From a checkpoint of a small mixture-of-experts model trained on Wikipedia.
Training: a variant of Adam for the experts, 405M tokens, 6173 steps.
Below are experts of layer 6 (counted from 0) of a mixture-of-experts language model. Rows are named router (the router's row for the expert) and show model dimensions 0-191. Each number is 128 + 24 x the weight over its row's rms, rounded and kept within 0 to 255. Numbers have three digits each.
After each expert's rows: "mostly gets" lists some tokens that are sent to it at least half of the time. This comes from a sample of Wikipedia text that the model never trained on.

# expert 77
router:173133085151177109144085161127106131161116107121091161111101149146128147129100190146140144124119118128090108131107142155108111092138113094098094180128113135122098138200154114133099107091139129121149144119113096173137148118146126154109091115134121089125153123131112077151107124129105140120116115142152151150144172138114108096132080143152130139131113143092134129129156163153136110178096127129160146083168129127107138090130132143097138155113138147133134160116125169126131122065107121131107126180138150177145145114110090145106120137098134100161114114144102108139131178116141135127
mostly gets: "San", "Por", "Mat", "Sat", "Nar", "At"

# expert 91
router:123144098105150165147119153136126132152145128080093141090143166155167124111092162150170136081139100123123135127135109124129127107136160078114144155129104160161081119121132157130093082121131102120146122146110148133147158101101140119087124105143087065095170105156099106117121146115083089143109130113125110161091134111137120111147118151137159181121146142133134106155146132151099166143129141103150129138147148136120166107109134135083115146133118151141148174163100158166169130086133138099167114138120109125101134114100113107127119119098112135146078098129115109158120180145154155144
mostly gets: "con", "sec", "town", "ittee", "School", "essor"

# expert 168
router:170169086080159127124114145107098112143128111102126140112110184144142092106068189147151154116133110130099124143147118161137133099145125099106116166153116158114088117132146118134084104108132135116154131150102136182129125102147113140078102128146124079078131132119126100150096177147108134128112135149128129128116146131099100109148098121125128168157134167098155108135142134135129130164153102114156135117156145143131159091160116139114117137128121102110135137122127181116123109081104119159105136153132115144148140124139104126167083137084137125134132063136142068170088158130134115129
mostly gets: "Angeles", "known", "countries", "ians", "Russia", "thers"

# expert 62
router:141155122075161127120125150150124118131142090119105145112108167139159100135116182098133151142147104151113146120166099164137113126154121109090142180125103157123065143162125124154110096110144140141143106166072124104127112104098144145084132091144122085107120141130129082126116133102140128162120108162102142169137159114137100131158111081130094142160105127115151139139136134131129106162149111132136150087177173158136166105116127134154089148097133139100125165125118149091115105094098115136114094168133194131129125144115085120158092153136097119163132122136128112143103132131133104141
mostly gets: "Born", "Total", "Coordinates", "Phylum", "Died", "UTC"

# expert 115
router:174133103113129129128157099114119143175122128103122167105131150139167136110070160116150152125129148159117102142149113158093135134147126090153120159161161151120084132147175108121109084111114138096180109143104128138151122112099117099126128109157129045107161123124100107113091111115131158133125125168141123154139115110132111120113109097122130183123144091143101121137139155102085125137173116145146103101183172123142164098156137160136095157112113124125096105130138179155132101115094123120137109186139131130136108127146107096130111155100109092146164116155114098136110133118134139133
mostly gets: "York ", "Ohio ", "Texas ", "Carolina ", "Virginia ", "Iowa "

# expert 11
router:139159096104169151138108155125124123156116121115136137110101180151135139097113167142150142138147153141134157102119082137116106105143126073125131158140112130105097088154132106099113105145136167089107145144121120145137115108125149145083090097159121093123119148131096086130112143105107140156134151130137081130109142099129118100133115093162141166150133175099153108134147170157111129164160131101170142100143123128093164097128133140111069151101121129121181125121103172136118135100095152111137116177143109103125132121144105150163139134075105136153105072139095104148095160138142108140
mostly gets: "res", "Res", "ensis ", "atre"

# expert 121
router:164116119120175150096141163144103100121144104098084150080146188132152106159106208107138102097140132094121168128122114138105100148136145109114137185124123182118091141147122134171101085151120134110173116161089105119147150109110118157105145102121152058092154145113124108124091134116088114109130115106103123146130118159142119132155114127124107167150092129121116104146153127158113116185133105127161124116148175128120150107149119131116116135096138119124149149100113151120116128073102121129137109142172133098128141117112079128152101127139133114128138088134117113109114133145140129108
mostly gets: "also", "Genus", "Website", "|---|---|---|---|", "|---|---|---|", "|---|---|---|---|---|"

# expert 170
router:177156115099151139131135125125095132107138112118093151137116186112147109136107153115157119116148090106100124120153142147127097121120093086136140219120138177135086123143125134138108089117146135124147141129098147145139127079151128132079106094151136074101121102131144129121107148161117159122125158095115095135089159099105111102128108145136131166174124099089154090143123143116110118160151105105127139121134143133116158077123105123134153142098147158124154151124087170099124105089128112146112131157116135105147136144138074126099082160110100157146154119107113116142099167113153132132
mostly gets: "Country", "within ", "N ", "across ", "outside ", "inside "

# expert 30
router:166166142120153154118125155157142133161134138110080141068125231164122116097099201118169165116134116115109145159134120152136137099142126126097119144116130129119082134162122129175081089114134140117141115113114102152137118087095124125112121120169133066072137105102132133155111136124110132126132121117087130164115123127122123122151108113144155158153138140113111124113145130160134147147120111126175125105162133119120149091123121179125117147099139097121127152113113188148129139108148144147139135150179115122143132120114120129132093125126131115183147106153141103120099150152133157107
mostly gets: "tion", "sion", "ement", "ness", "ism", "ology"

# expert 4
router:159175090064175141132160164142083120129153105111109152087164160145129132112070149132139142133155126139084132128124123138116125134108123114101162147157124180153079150129172105123097115068125122122152126164123121136141159101109117159106130133138138094103108127117153083147108147109113117105110122106140073115138140101110132117164133082132107157152118119149133101131180137107127126135149115094169134098173141115116160113105129164099125122093104122118121144159091134133115116092121139134121161153131123113090112147156104134097104151097117148136121095157119092163122172160147123140
mostly gets: "Com", "com", "Ex", "includ", "inter", "with"

# expert 5
router:184184106088164109133122153139111124149117112104104148093137158154134121118089183132158141117140099118113159108129107165145118116125138107059148161101128177115085134160135149155085092137129130127158151130097108177142123073098100158104102113151128082120164131133109131136104157123083104131109079125107138151101143128141146108134105118136114139145134158127122123130143134138129128182121099124145135121146155111110177097125137144114110141116135148129090163119099174149134096082070131124123111170148118107135109115115105116123114152089127155138127080139135108131090156120139132133
mostly gets: "children", "game", "building", "wife", "father", "others"

# expert 152
router:135156111126134134103131170164101159168114117130095131092112161147158100118111164133134163108133118163141124145137124182115110100147138073088136178139102146149086169113120105130086110121138125142153120142083139125139139120104128127098093113140138089095119123118153078125101186113103137164139119147131163120079188156123132104152113132149139160156145133112113101132150161123133128120156134100146122092181137139145155149122153144096116138101136117132140135112099162128126113094065154147116153165150144130119164136127098121132101119099124142097148109144151092145102182143128158107
mostly gets: "if ", "If ", "As ", "SO", "BR", "TH"

# expert 141
router:169159121086144125122154152117116128179117112098094146114119162150154108073064145116151159130176111128104103120133096182108127102150126123109127195138141165120055141137123129126114069135104146108162131149126126119134108121151121097106104117147142066120148137134118098126100156142123130172127152162161133135110158106165122121141138076151119159137120141101137104107145146137116104133146125104151134117175149151154144112172126127125104137143145139099154129128128183151139117129103119124114127162139090126171111131154123124104116122098117148120138099131125101173127172094146164129
mostly gets: "ov ", "ev ", "berg ", "ko ", "Jones ", "á "